{"n_experts": 256, "normalize_top_k": false, "train_tokens": 438300000, "dataset": "wikipedia_en"}
Below are experts of layer 4 (counted from 0) of a mixture-of-experts language model. Rows are named router (the router's row for the expert), down (a neuron's output weights, with its number) and show model dimensions 0-191. Each number is 128 + 32 x the weight over its row's rms, rounded and kept within 0 to 255.
After each expert's rows: a language model's description of what the expert responds to. This comes from a sample of Wikipedia text that the model never trained on.

# expert 32
router [142 103 124  57 133 125 127 113 192 181 171 115  98 138 111  99 149 106 153 151  98 153 180 119 154 188 170 164 155 182 120 119 214 124 199  90 115 119 143 146  94 100 145 157 150 135 154 138 164 197  62 115 160 143 165 120 161 145 105 165  96  68 127 129  92 131 114 103 124 119 151 114 150  91 143  96  96 101 110  91 127 137 109 150  83  90 129 164 123 144 152 112  93 170 150 123 114 135 127 138 176 133  64 140 101  93 143 144 130 136 132 193 165 159 187  80  72 132 191 113 149 140 186 136 143  81 173 126 150 152 110  77 145 173 138 169 147 132 145  99 118 130 132 101 134 116 166 136 148 118 154 151 126 122 172 137 109 118 138 155 131 164 102  76 181 133 109 178 172 138  54 181 116 174 147 172 117 184 153 143 142 185 156 174  76 157 120 210 130 139 113 158]
down0 [137 111  93 162 126 153 163 109 149  86 113 127 113 158 110  73 134 148 157 110 151  53 166 160 157 152  48 136 112 129 111 115 125 150  91  29 134 137 152 100 168 142 131 136 121  75 107 151 158 149 134 135 112 132 117 134 135 117 114  97  97 136 127 142 121 155 113 195  94 167 116 147 144  97 160 129 103  81 164 114 128 137  76 102 101 112 101 131 145  84 129 108 112 137 121 135 210 135 110 139  76 114  89  98 155 126 163 169 168 150  84 160 158 112  62 128  96 117 185  97 182  78 114  72  46 144 211 196 126 113  58 117 117 145 105 130 149 129  95 135 152 102 139  40 118 119 137 157 142 155  91 109 156 125 129  77 124  91 112  94 133 156 143 136 169 144 174 195 135 147 121 119 154 147 150  86 148 164 122 182 108 162  86 141 186 167  57 105 136 149 122 141]
Colons and semicolons separating fields in infobox lists, tables and URLs, such as Voting summary:, https:, CPI;, plus occasional equals signs.

# expert 5
router [169 101 149 123 143  94 167 139 116 176 142  79 107  71  91 108 106 125 160 143 121  56  91 129 152  93 151 126 160  57 115  90  90 119 113 143 172 113 161 120 103 102  76 165  96 103  93 106 114  84 156 176 153 148  99 151 127 152  81 129 131 112 128  74 168 131 104  83 160 168 132 146 163 107 121 175 158 144 178 111 122 136 105  99  89 121 150 115 112 143 187 104 131 117 167 118 154 182  98 112  87 140  63 150 118 133 169 164 117 122 115 117  75 132 104 112 115 103 118 104 180 117  39 131 160 113  76 119  92 146  62 173 148 120 133 124 151  98 168 153 119 141 166  91 113 151 104  84 122  74  82 150  43  83 116 116 109 159  84 107 149 171  93 166 110 155 117  80 106  72 105  88  73 172 153 122 139 108 197  94 180 150 186 130 117 105 130 113 157 142 157  88]
down0 [120  93 105 161 105 119 128 181 170 112 184 147 100 182 128  75 132 135 149  88 103  93 119 142 159  81 129 166 131 152  68  76  98 178  97  96 138 160 158 127 184 158 133  79 129 109 117 151 100 123 131 124 115 189  82 151 137 128 159  60 118 181 175 160 111 129 126 120 164 183 125  96 105 135 136 173 132  91 144  85 100 146  99 121  71 165 150 185 156 203 108 157 121 135 119 131 136 137 106 106 152 126 144 111 100 146 108 143 131 125 103 108 106 146 119 119 141 111 192 104  93 109  89 123  96  84 231 103 138  63  66 110 129 143 130  93 106 176 141 206 133  96 172  92 186 138 139 186 143 166  89 149 131 132 154 156 114 134 117 117 146 156 189  80 154 131 146 190 160 159 152 105  89 107 137  78 142 111  88 167 116 106 111 113 128 158 109 185 145 187  85 124]
Short vowel-led word pieces inside words, mostly "u" and "i", as in Purs-u-ant, Swims-u-its, Sh-u-ai, Bu-hari, Sports Chos-un.

# expert 24
router [128  89 199 122 152 146 141 173 127 173 131 132 115 147 117 179 116 123 106  73  80  90 127 160 135 146 158 120 132 208 117 120 179 168 129 130  81 126 122 150 139 199 132 117 121 157 156 107  97 120 118  62 195 130 153 122 125  94 112 126 144 202 101 101 146 133 160 174 135 114 165  53 138 121 126 146 172 187 143  79  90 169 129 163 117 113  72  79 140  41 122 105 113  91 110  92 133  45  87 127 111 107  82 167 155 123 120 112 159 194 149 132 162 115 171 128 159  84  68 162 116 113 180  97 138  90 157  94 154 124 128 136 117  99 179 154 119 169 144 143  99  84 140 120  89 175  87  90 133 116 141 103 128  89 129 111 156 119 125  63 150 116  87 115  99 152  91  96 139  80 121 117 174 176 106 198 109 155 120  89 135 119 175 130 164 131 104  96 143 100 143 120]
down0 [170 128  83 149 103  80 151  99 168 124 184 165 123 137 130  92 149 146  98 122 108 164 147  98  76  85 136 131 142 118 123 126 175 143 114  84 121 125 128 171 140 110 112 116 141 114 113  85 139 168 163 123  91 140  74  96 144 116  17  75 137 201 139  93 138 140 138 175  93 171  95 117 107 149 126 196 113 108 100  32 115 101  70 147  93 112  86 115 132 144 136 142 126 124 101 126 172 136  86 112 127 183  67 106 129 118 111 156  98 128  83 101 151  94 122 152 206  62 177 101 121 143 172  87  56 129 119 100 120  89 125 146 156 106 115 159 163 118 101 181 152 126 124  92  93 187 132 139 135 115 106 144 145 149 107 138 183 184 124 139 156 121 121 117 163 163 148 195 153 122 120 184 110 113  51 104 129 128 132 222  88 117 144 122 141 142 106 141 142 135 123 151]
Line-ending pipe after a table's header row, right before the separator line, plus word starts like Ar, Art, Arch.

# expert 48
router [153 174 130 105 164 102 113 139 163 105 122 169 102 131 128 137 120  59 174 150 197 105 147 171 138 135 145  72 119  47 110 192 154 166 116 139 148 134 160  83  80 195 117 167 148 152 132  95 174  88 105 182 165 144 167 156  67 120 132 112 180 129 144 127 151 142 127  96 107 121 142 175 118 128  99  86 156  91  98 171 163 119  77 139 155 146 138  56 186 140 152 123  86 120 156 159 135 191  91 133 126 111 140 115 111 173 137 154  76  83 132  74 126 111 104 139 101 129  51 101 176 172  83  73  99 115 142 155 180 138 136 126 161 148 135 101 110  90  98 168 144 113 145 150 171 112 134 185 130 109 122  92 124 140 105 171 110 177 146 162 150 140 139 167 129 130 141  99 145 176 144 190 118 124 118  87 126 144 143 137  62 167 109  96 130  49 130 134 182 168 100 137]
down0 [141 127  85 143 146 120 120 131 124 122 134 107 120 110  90 157 145 139 120 128 192 151 191 145 155 118  73 164 113 122 140 130 189 135  86  85 144 148 112 136 226 154 159 139  90 105 158 119 204 159 121 161  86 164  91 154 154 128 111 105 152 203 137 114 116 129 174 174 112 121 158 161  79 114 113 147 109 147 152  84 109 150 115 167 104 102  83 101 104 168 108 156 145 113 176 140 163 126  71 126 132 113  76  78 140 118 111 131 131  85 142 105 103 106 134 132 125 124 139  62 117  49 112  44 114  78 132 107 160 109 145 140  83 161 139 171  87 108 112 166 112  95 160 130 110 179 182  99 120 110  86 160 124 106 173  98 190  74 160 115  89 107 116 127 220  86 148 161 167 171  98  91 121  87 151 109  94 145 104 126 133 106 139 141 169 163 115 190 168 179 106 140]
Row-initial pipes and dashes in sports career tables, plus winning and scoring words and his/her in sports prose.

# expert 45
router [141  84 153 102 140 133 140 128 109 154 129 100  84 155  84 139  99 188 142 112 119 132 126 162 126 166 119 150 119 142 197  85 101 104 180 130 103 105 145  93 103 186 106 173 168 160 168  90 123 131 163 140 168 153 104 165 126 145  94 130 104 132  79 105  95 194  86 139 176  98 139  84 147 144 145  96 127 125 124 118 151 163 163 142 108  77  59 126 143  40 187 146 108 147  80 121 170 115 116  99  93 123 153 147 143 141 102 132 193 185 148 131 106 130 108 148  72 127 105 119  95 133 130 165 171 171 165  70  96 141 103 128 109 128 126 117  70 162 124 103  83 141 112 154  93 104 105  57 100 139 103 150  95 114 143  38 101 147 122  97 183 150 105  91 123 126 106 171 157 143 100 108 140 159 100 126  79 152 150 164 173  54 193 163 154 180 135 106 103 150 152 192]
down0 [146 123  60  97 143 138 123 108 163 136  97  82  49 162 117  89 104 123 111  70 153 125 143 123 134 118 114 144 137 153 107 135 120 121  78  72 102 140 159  60 128 115  80 136  90 122 134 109 118 161 158 114 111 141 160 124 102  83  48  67 102 232 184 128 136 114 180 180 108  90 160 166 121 106 163 166 104 125 107 125 120 127  70 152 110 124 128 157 120 151 104 136 119 111  96 138 154 124  94 121  88 140 103  99 105  40 117 155 108  99 103 118 103 148  91 152 158  60 169  98 143 104  76  89  60  84 222 117 141 117 157 100 101 153 146  95 109 138  85 153  95 169 133 111 120  89 173 151 128  74  82  79 157  85  87 145 141 138 153 159 142  85  92 116 191 178 152 183 151 164 145 143 119 110 117 113 141 138 157 135 173  86 118 118 161 116 126 131 134 126 132 139]
Adjectives naming social domains like cultural, political, economic, religious, historical, plus digits inside coordinates and math tables.

# expert 41
router [115 124 174 120 117 115 137 194 158 134 101 175 151 180  80 109 105  69 102 131 194 144 124 109 109 120 137  61 188 181  89 151 154 121 173 158 128 111 114 116 123 103  78 153 173 133  59 101 168 149 111  99  83  59 159 123 118 156  99  95 168 112 147 119 152 147 118 140  93 180 129 149  82  63 114 111 156 184 143 133 110 154 134 122 146 122 124 152  96 124 118 159 185 100 140 148 133 105 100 125 137  96 135  97  78 153 101  22 122  76 128 128 120 106 132  90 115 146 199 108 120  86  94 162  90 115 118 118 191 170 135  96 126  82  49 127  87 149 117 147 133 137 173  89 141 152 126 201 142 116 140 139 147  99 142 126 140 137 166 133 106 142 214 103 100 108 139  82 150 156 139 121 128 132 133 163 190 171 142 113 145 131  97 126 153 165  98 142  70  96  78 159]
down0 [159 124 125 152  92 147 107 117 172 145 132 151 107  71 147 113 142  99  80 106 155  96 129 148  61  69 149 100  93 130 124  92 150 104  96 126 131 139 161 136 168 169 119 160  90 101  96 107 139  84 148 122 114 130 102 149 123  83  46 117  41 201 213  87 135 116 108 206 119 143 134 205  93 150 108 125 182 122 184 115  74 136  84 133  53  79  94 133  76 169 171 109 134 125  80 174 164 173  95 170 178 134 134  98 139 132 134 112  80 144 169  84 135 100 119 137 100 106 173 129 130  61 103 123 114  72 206 134 149 130 148 148 113 119 109 155 151 146 127 124  94 103  98 145 115 105 126 141 166  89  87 123 171 109 121 157 129 170 132 140 143 100 106  90 125 114  91 189 143 116 118 144  89 138 127 154 165 123 124 125  94 107  93  98 157 167 143 104 113 161 158 171]
Conjunctions and linking words joining phrases mid-sentence, mainly and, as, to, or, but, while, until, than.

# expert 12
router [160 120  87 101 106 118 116  69 120  87 117 125 184 200  91 119  89 121 129 111 104 142 126 164 199  89 111 126 141 120  99 175 152 105 119 126 153 142 111 169 132 155 162  87  84 117 161 125 126 136 193 112  96 153 131 118 149 107  93 158  41 121  77 117 146 194 155 118 167 122 163 109 165  96 115 119  87 175 132 177 181  76 142 154 125 146  86 103 144  97 120 140  91 137  80 127 112 222  98 159 120 122 148  86 213  94 147 129 121 141  94 101 156 144 115 140 155 118 139  56 169  70 140 114 127 138  91  81  83  97  93  97 103  87 164 136 196  80 132 132 143 132 123 151 179 117  96  98 181 152 131 104 135 139  99 205 144 171 144  89 103 120 175 141 116 143 145 141 139 116 117  65 142 163 164 142 119  90 172 117 166  76  89 132 138  98 141 103 127 101  92 145]
down0 [183 100 119 120 127 118  85 157 176 115 162 149  75 156  82  79 129 143  82 113 141 131 148 149  93 151 101 145  44  89 102 133 136 124  67  96  90 121 119 119 178 104 121 141  89  87 138 144 104 134 128 124 119 163 106 141 160 164  82  87  81 198 142  97 112  82 185 126 100 126 108 181 125  98 145 132  87 113 119 139 153 121 137 162  73  69 153  68 151 128 120 156 110 115 137 159 146 130  49 111 123 167  98  66 110  97 144 201 163 154  88 125 146 124 133 162 139  73 215  82 104 127 163  69 101  89 175  70 205 124 142 129 110 131 181 146 120 115 147 153 120 135 150  70 121 147 125 162 135 203 119 125 128  88 143 127 198 139 182  81 144 125 114 142 136 184 160 162 139 112 129 117  98 127  76 119 131 147  92 135 123 162  87 150 149 158 126 157 137 116 117 110]
Superlatives and ranking words after the or a, such as most, top, largest, first, plus markdown table header separator rows.

# expert 40
router [104 118 133 125 109 129 152 170 106 144 153 116 155 153 193 163 114 113 149 197 148 114 165  98 126 145 132 154 112  83 135 126 118  62 149 157 160 163  57 117 170  99 131 121 146 171 112 115 146 120 126 160 121 106  85 149 128 116 166 124  97 136 151 106 131 195  99 170 142 152 128 126 136  95 112 172 124  85 149 222 105 110 118 119 131 145 164 114 177 101 160 166 132 115 146 105 161 184 120 187 117 100 145 136 182 115 106 186  98 132 150 134 168 137 129 154 133 111  73 141 148 153  73 120 124  84 114  91 125 171 148 143 135  65 197  73 133 114  87 141  97 163 139 136  95 153 102  85 202 112 105 169 120 165 137 148  55 122 149 127 145 115 121 117 112  85  99 188 183 101 127 115 128 132 149 101 122 135 148 104 135 101 194 208 137 190  99 178  89  82 181  47]
down0 [106 112 119 132 116 105 129 114 133  89 129  90 103 156  78 136 134  90  77  85 138 124 112 107 104 111 130 122 162 139  71 168 117 101  87 146 108 135 183 125 139 134  98 137 119 151  41  38 160 114  74 157 119 123  66 131 119 137  53 142  85 153 164 122 138 102 124 159  82 168 133 120  90 129 105 187 115  38 130 114  78 150 136 167 100  97 136 143 154 128  96 111 198 117 171 156 112 189  91 162  93 123 107 149 132 136 173 138 168  92  60 165  85 110 143 177 142 117 172 134 161  76  93 114  48  88 154 102 148 119 175  99 135 179  96 132 173 102 122 155 135 108 180 135 139 146 108 144 138 144 119 176 130 162  99 167 161 125 135 155 135 158 159 155 155 157 160 215 148 115 102 151  97 148 125 163  91  96  78 113 144 108  67 106 120 117 120 165 136 139 105 170]
Digits in football match scores such as 2-5 and 1–0, plus auxiliary verbs after a subject: has, had, is, would.

# expert 9
router [134 146 173 115 138 136 142 128 143  96 116 134 131 141  79 171 123 160 156 137 181 191 143 148  98 202  88 131 149 162 151 214 166  93 169 143 126 101 195 125 125 112  88 116 145 164 118 117 141 137 165 105 115  83 122 134 109 101 137  81 112 151 178 178 105 136 153 111 146 132  97 129 114 144  64 109 126  99  92 158 114 144 131 148 113 133  90 139 186 165  67 114 172 143 160 158 146 129 189  71 176 139 141 150 113 124 139  40  88  91 116 156 119 118 110 151  79 128 115 153 153  92 140 123 137  96 158  88 142 157 152 104 157 128  78 126 120 135   0 177 139 102 186 113 138 150  75 149 173 172  94 133 141 130 148 150 136 167 103 118 100 141 200 130 116 134 150 173 115 160 156 120 118 136 158 179 154 149  93 150 158 183 174 138 156 157  71 122 148 130 143 107]
down0 [167 108 135 161 137 124 106 119 152 154 165  99 150  81 126 100  74 113 130  98 202 162 120 116 120  98 130  94 109 130 118 179 125 157 111  41  98 148 174 108 126 121  87 153  99 114  67 171 198 155 141 109 153 147 152 103 197 124 115 156 132 200 184 134  87 152 183 186 129 141 119 189 117  78 118 133 117 107 187  41 126 136  79  67  60 133 118 106 149  81 132 136 103 166 120 139 140 138 158 117 111 127 124  52  80 134  83 112 115  81 149 133 180 111 148 193 172  94 192 100 150  64 125 113 120  79 151  74 147 120 135 125 114 133 111 114 128 152 164 118 130 140 158 102 135  65 154 152  87 191 163  92 140 140 112 133 125 127  96 111 159 111 143 107 151 112 154 145 118 107 127 126  97 108 160 115  88 114  73  70 133 144 127 159 168 102 101 135  96 145 138 110]
Forms of be, have and modals after a subject or "to", as in was, has been, would never be.

# expert 11
router [134 156 157 152 152 109 127 117 147 156 168  97  66 108 172 104 143 168  86 111 149 146 142 152  99  99 162 149 125 110 120 199 187 150 129 162  93  85 137 123 133 156 155 125  68 116 167  89  64 170 127 169 134 122 183  86 108 145 117  97 110  90 134 141  93 101 128 127 126 138 120 136 125 125 108 103 103  91 132 171  70 157 112 175 138  35  96 134  92 140  75  88  79 128 121 147 141 198 105 156 140 224 114 133 107 174 117 169 192 118  69 111 214 128 146 103 123 162 177  68 184 161 150 114 143 157 171 159 100 128 121 106 124 151 136 130 161  96 128 145 122 125  97  94  82 112 159 127 181 107 143 133  90 149 112 121 107 184  91 155 135 142 152 146 176  84 118  59 167 169 120  95 147 117 170 163 122 171 167 137 104  84 112 105 130 101 118 165 145 134  79 130]
down0 [159 100 135 197  80 124 114 144 101 144 121 153  92 101  75  80 144 107 108 115 127 150 133 134  90  48 116 144 125 118 147 139 191 108 107  35 176 109 133  60 118  15 110 153  78 115 130 100 180 103 169 173 147 146  77 182 101 139 117  84 150 213 139 152  99 125 156 129 119 200 167 143 149 109 133 142 147  88 108 133 113 176  91 120 116 111 140 117 170 105 109 139 126 120 140 212 119  90  99 156  75 100  76  82  64 136 137 183 142 107 123 148 169 173 131 129 123  88 159 115 141 123 145 129  97 154 119 123 151  92 106  80 102 130 129 148 115 140 137 157 149 148 173 125 111 149 139 122 138  97  89 123 177  91 191 162 184 152 158 137  87 149 112 109 138 145 127 185 156 141 133 128  90 123 119 136 164 160 153 138 131 121 111 113 168 171 130 189 130  77 110 144]
Pipe and semicolon separators between cells in sports and election tables, after numbers or headers, as in "Set 5 |", "2;".

# expert 30
router [ 73 122 165 133 164 138  92 112 129 105 125 121 106 190 102 150  98 119 101 154 182 124 153  88  83 112 167 113 127 211 180 144 146 100 158 198 206 129  75 166 151 147 107 163 152 120 124  94 125 133 131 154 137 180 145 130 145 148 110 101 193 103 159 123 136 102  96 115 138 149  79 129 103 128 149 120 112 133 143 139 134 132  69 158 174 174 209 212 125 142  78 125 106 106 138 120 159 119  75 135 114 123  99  82 110 128 113 113 101 137 168 109 102 147 130 146 206  60  51 133 155 133 151 103  94 146 111 148 149 140  86 146 154 139 115 130 164  86 144 102 127 134 119 161 194  81 111  96 164 109 172 134  79 124 183 152  66 105 136 123 115 109  98 129 114 137 150 123 110 115 184 128 121  97 157 151 148 184 161 110 174  78 140 103 151 166 103 184  64 174  90 149]
down0 [183 119  75  66  85 111 125 131 158 125 124 105  85 138 133 147  80  98  71  73 143 145 174 177  78 137  97 127 139  84 131 113 150 113  67 120 114 141  67 108 183 110 109  92 174  92 145 125 149 149 119 141  85 118  96 153 130 120 128  85 152 149 148  99 149 167 117 176 109 141 148 121 123 141 146 137 150 107 141 149 164 145  86 141  84 114 107  54  76 127 145 131 100  53 204 121 108 158 117 124 159  99 117 116 117 146 140 109 108 113  59 199  91  84 104 149 123  88 166  84 137  85 171 137  49 125 113 102 126 123 167 102 100 109 107 116 131 139  90 112  84 112 147 183 127 115 143 173 187 108 141 136 164  88 112 170 161 178 158 118 156 171 159 113 146 154 172 176 136 115 128 150  44  82  91 116  74 114 114 120  95 140 142 179 113 125 101 120 151  73 191 158]
Commas and conjunctions right after numbers, especially the comma after a year or day in dates: 1935, / Mar 6, / and.

# expert 53
router [119 145 131  97  95 129 210 143 110 127  91 132  85 152 177 167 154 127 181 144 104 170 143  94  81  83 141 131 107 127 128 101 193  95 154 105 148 140 172  99 122 131 118 149 103 143 113 135 101 181 118 147 170 175 157  87 118 190 102  94  95 117 147  57 193 137 115 123 154 147 157 106 125 146 117 117 126  88 156 103 114 163 102 135  93 109 115 166  95  83 129  68  90  91 120  91 120  71 128 125  91  89  90 115  97 156  73 153 180 157 149 160 146 134 133 139 174 139 107 125 124  87 109 146 178 158 149  91 113  98 128 115  71  99 134 104 180  95 121  92 138 133 137 146 162 163 134 105 173 141  94 138 104 110  38 100 102 151  72 157 136 106 144  98  92 105 104 182 175 108 200 106 129 176  96 121 142 205  81  81 119 152 150 125 173 136 156 123  58  76 140 170]
down0 [187  96 100 160 107  93 103 138 170 155 105 144 125 113 107 125 124 149 125  21 167 114 116 108  93 137  95 109 150 123  92 135 175 166 128  86  86 135 173 138 133 114 133 126  93 139 104  97 153  95 120 188 122 179  86 116 135 187 130  84 142 158 144  96 164 137 145 155  55 153 113 157 196  68  85 139 127  79 138  63 135  95  85 135  87  97 153 127 106 156 124  92 166  89 110  98 164 124  75 123 126 171 121  84 127 142  91 128 150 158 108 149 153 153 164 195 111 107 173 106 113 110 135 107  79 103 177 103 196  76 123 152 146  94  94  98 147 125 127 161 141 117 157 137 108 142 112  70 148 169  90 135 135 120  71 124 146 140  98 186 117 158 155  99 114 160 119 197 192 115  94  61 155 134 134 167 189 156  90 188 137 168 147 142 154 154 145 140 139 162 125 156]
Opening pieces of longer words, often technical or scientific, such as comp(onents), met(ers), dep(loyed), rep, app, sat, illust(rated).

# expert 1
router [107 138 117 107 150 133 108 145 177  98 121 109 107 166 155 110 171 175 147 179  31 108 173 101 112 125 104 130 156  69 167 141 158 158 167 155  75 140 110  55 131 104  70 102  80 150 120 115 138 125 113 129  90 160 142 133 145  91  89  83 111  99 165 101 115 175  99 112 166 111  73  86 163 100 135 145 126 165 148  53 169  80 158 103 137  84  98 178 151  91 138 172 128 125 115 146 124 177 117 101 132 104 140 177 185 154 198 186 155  91 152  58 127 101 167 147 102  96 133 107  92  93 133 152 132 115 160 149 106 178  94 144 157 100 150 132 142 120 132 135 107 123  65 153 134  63 101 179 116 121 132 142 123 123 151 110  78 114 107 101 119 131  99 140 110 130 105 164 184 161 161 152  93 149 142  98 155 131 155 209  68  93 195 110 120 121 137 115 106 102 155  82]
down0 [169 112 132 131  71 127 178  97 150 158 120 115 117 106 104 164  78 136  89  92 116 134 148 140 144 123  87 105 186 127 146 159 151  87  58 121 154 172  91  66 163 111  91 104 126 107 147  97 126 115 112 170 114 196 163 100 148  98  43 102 133 202 178 111  75 141 167 143  97 155 163 154 107 104  94 150  89  76 153 100 176  89  88 127  85 103 100 126 107 137 145 144 120 108 158 180 107 113  65 101 166  73  82 108 114 168 109 107 129 104 116 126 125 105 136 120 134 114 149  99 130 164 169 116  64  72 178  66 124 129 119 150 101 113  64  89 133  83 163 138 120  82 184  96 140 107 111 152 122 177  69 107 158 109 158 125 139 132 170 154  95 150 158 109 136 122 165 197 173 126 143 146 112 126 124  82 121 152  59 132 148 109  96 111 166 121  67 136 153 151 115 163]
Biographical career verbs and pronouns after names, such as was elected, ordained, him, himself, plus MPC and separator cells in minor-planet tables.

# expert 44
router [108  99  83 127 159 145 150 135  75 104  67 118 134 185 154 156 144 164 180 106 149 159 128 160 129 142 166 142 140  85 134 113 199 126 129 102 125 140 131 136 109 118 127 121 170 146 100 116 123 123  90 126 135 146 112 135 142 172 126 114 116 139 108  81 185 165  44  46 183 145 177 107 161 133 159 120 121 100 136 106 124 122 173 119 114 156 177 114 137  81  99 118 156  77 113 116 123  91 124  83  71 149 103 105  96  81 135 157 179 199 110 144 129 130 160 155  98 152 136  76  78 106 149 145 128 111 175  54 135 120  84 193 103  76 178 134 172 134  91  87 135 175 121 137  49 140  98  88 181 154 132 142 121  56  93  86  97 140 143  75 169  90 144 149 127 127 137 134 140 114 166 199 113 199 116 120  87 123 120 119  80 127 111  94 156 124 136 138 101  83 153 166]
down0 [173  83  94 165 110 122 100 124 153 155 156 196 117 118 103 100  77 166 106  88 137 119 135 136  86 116  58 112 145 156 137  66 122 103 107 163 137 171 134 157 135 147 106  99 122 109  85  91 188 123 130 145 121 162 126 123 105 100  81  78  82 157 117 121 124 132 212 163 129 120 110 157 145 114 117 123 122  87 107  91 104  96  74 108  20  80 166 155 132 100 131 153 158  60 120 163 125 173  48 136 114 139 137 142 118 143 160 193  97 103  88 109  95  74 113 138  57  88 126 149 146  87 134  86  89 108 193 101 169 108 129 103 151 100 110 104  97 178 119 160 149  48 144 143 158 130 104 105 170 164 112 104 108 136  98 134 150  98 156 117 126 104 115 129 170  96 144 187  93 127 136 140 127 143  74 141  82 155 113 125 159 177 119 158 141 115 110  89 150 146 110 199]
First pieces of longer words, often Latin-style prefixes like pre, con, pro, en, ad, in species and anatomy descriptions (preceded, conical, antennae).

# expert 6
router [116 133 141 116 115 132 129 143 151 186 115 102 140 101 100 101 140 147 198 200 116  86 134 141 105  83  86 118 166 138 105 103 150 140 162 166 129 151  92 125  65 117 103 126 101 177  76 108  70 143 135 138  64  63 127 147 190 147 174 101  98 133  99 108  86  99 131  83 153 111 141 126 168 182 105 152  72 138 130  96 216 132 137  91 182 133 148 175 135 161 107 141 166 161 131 147 111  99 115 191 117 140 128 120  92 107 117 138  94 138 139 131  85 113 118 116  77 150 163 133 149 137 142 137 130 154 118 111  90 163 128 136  88 140 120  89 129  86 165 142  73 122 168 191 110 197  99 138 104 153 160 155 104 113 136  59 198 151 111  83 141 152  93 108  89 208  97 136  54 103 165 159  99 134 118  83 130 109 121  71 114  80 116 150  97  97 154 169 162 100 144  77]
down0 [104 137 138 107  67  86 120 149 166 123 107 159 148 114 130 135 111 109  80 111 128 140 195 149  68 121 125 112 155 205 190 132 107 132 113  90 100 119 145  83 125 125  74 120 107 118 126 152 188 109 122 165 166 175  66  96 106  94 107 110 146 227 133  98 115 136 207 120 122 160 133 180 148 120 111 149 142 132 123 151  90 151  95 125 123  92 103 163 105 127 105 184 176 103 139 141 194  63  72 137  97 109  69 102  73 114 120 118 151 103  89 138  85 105 101 122 121  74 129 112 138 110 200 128  54  93 183 116 120 131 115 122 108 106  89 130 114 139 117 132 123 132 200 154 160 159 100 196 163  95  90 124 181  90 139 159 175 123 186 181 169 139 113  61 105 120 114 145 112  84 110 163 160 158 159 151 114 105 130 131 145 123 143 136 175 126 110 124 137  88 138 110]
Short vowel-consonant word pieces like un, os, on, ra, often right after an initial T, R or F: Tosca, Thun, Tonagh.

# expert 4
router [165  66 130 133 170 153 137 126  85 145 131 141 107  64 134  81  62 155  82  86 136 151 161 188 102  78 107 145 162 106 133  80 159 150 155  78 191 111 128 186  80 119 125 117 138 121 168 120 195  93 165 132 166 115  70 143 196 134  61 116 107 130  86 104  93 108 105 132 137 111  91 192 138 111 159 109 150 121 165  93 149 148 119 121 106  94 141  78  86 151 131 146 144 143 163  73 115  69 131 115 102 150 101 105 126 109 116 149 195 166 145 169 156 146  96 128 181 134 111 112 143 128 177 178 132 158  97 189 127 137  93 149 147 115 116 166  98  94 142 137 117 142 120 159 126 144 156 128 111 147 128 153  76 144 136 133 160 180  53 134 149 114 144 135 159 161 210 109 132 130 144  68  84 104 148 158 143  51 150 121 174 124  83  57 174 115 135 139 115 123 156 150]
down0 [176 138 130  97  95 127 129  61 156  77 211 127 120 125 117 131 116 113 139  89 150 158 141 180 143 128 114 152 121 130  89 129 156  86  71  49 167 117 120 116 147 126  96 115 154 110 140 125 152  88 136 163 103 136 101 187 128 117 115 142 104 138 131 107 140 148 151 174 118 179 166 187 101 103 160 130 101  92 141  78 115  93  96 123  78 148 129 154 133 107 151 112  80 139 158 129 139 169  53 127  95 192  68  95 121  99 143 160 131 154  92 135 196 112 111 125 133 143  94 110 127  73 107  42  44 132 151 140 162 112 141 129  70 144  92 159 106 136 124 148 132 124 203 147 130  49 191 160 131 121 131 130 127 101 134 146 152 148 106 121 124  86 151 109 227 126 117 187 100 150 182 125 102 156 138  93 100 138 121 127 123  68  58 119 169 132 101 124  96 140 156 154]
Pipe cells in election-result tables, plus day-word endings and time words such as weekday, Saturday, daily, early.

# expert 62
router [169 118 125 112 151 176 136  93  90 112 113 134 144 110 153 178 118 152 102 155  57 105 144  95 145 129 132 147 164 174 201 113 117 114 159 140 114 119 131 142 127 112  99 160 187 177 149  78 128 110  43 116 151 119  77 114 155 134 111 154  50 141 113  89 121 190  77  95 163 115 135 101 147 101 123 121 132  85 168  99 146 136  97 186 110 159 118  80 140  59 175  83  62  98 113 129 110  98 135 117  84 161 154 121 184  96 138 164 176 182  91 101  70  99 157 114 156 144 113 134 104 132 178 103  80 198 121 144 124 111 122 184 108 154 164 162 128 168 130 103  76 137 132 177 160 149  92  84 106  73 180 119 128 105 148  68 131 166 133 126 152  87  98 130 131 102 126 136 100 109 161 154 103 159 154  88 106  95  78 105 172  86 126 125 162  86 185 112 107 100 136 113]
down0 [146 132  80 148 110 117 117 113 176 131 179 149 124 188  91 115 165 134  86  71 154  71 179 125 106 139 101 126  99 141 129 139 158 162  83  79 144 174 178 150 152 112  70 134 107 139 156 102 186 137 127 117 121 100  95  99 184 119 131  70 129 133 192  97 127 199 170 170 163 138 134 126 149 109 162 189 146  78 141  75 122 133  79 108  82 119 131 175  84 112 137 172 118 122 119 150 148 159 112 116 142 142 107  73 143 125 126 176  54 129 115 138 129 105 159 153 147  91 170 119 139  99 140 120 100  72 137 102 198 115 140 124 109 145 141 172  84 176 107 145  92  70 148 109 125 143 103 165 131  97  78 131 162 118 118 134 168 200 153  76 174 160  77  77 156 143 152 200  93 165  82 124  73 109  99 101 125 138 119 175 115 100 132 143 172 136  81 166 144 138  88 145]
Nouns and adjectives naming fields of activity, such as football, basketball, music, mathematician, research, education, business, administrative.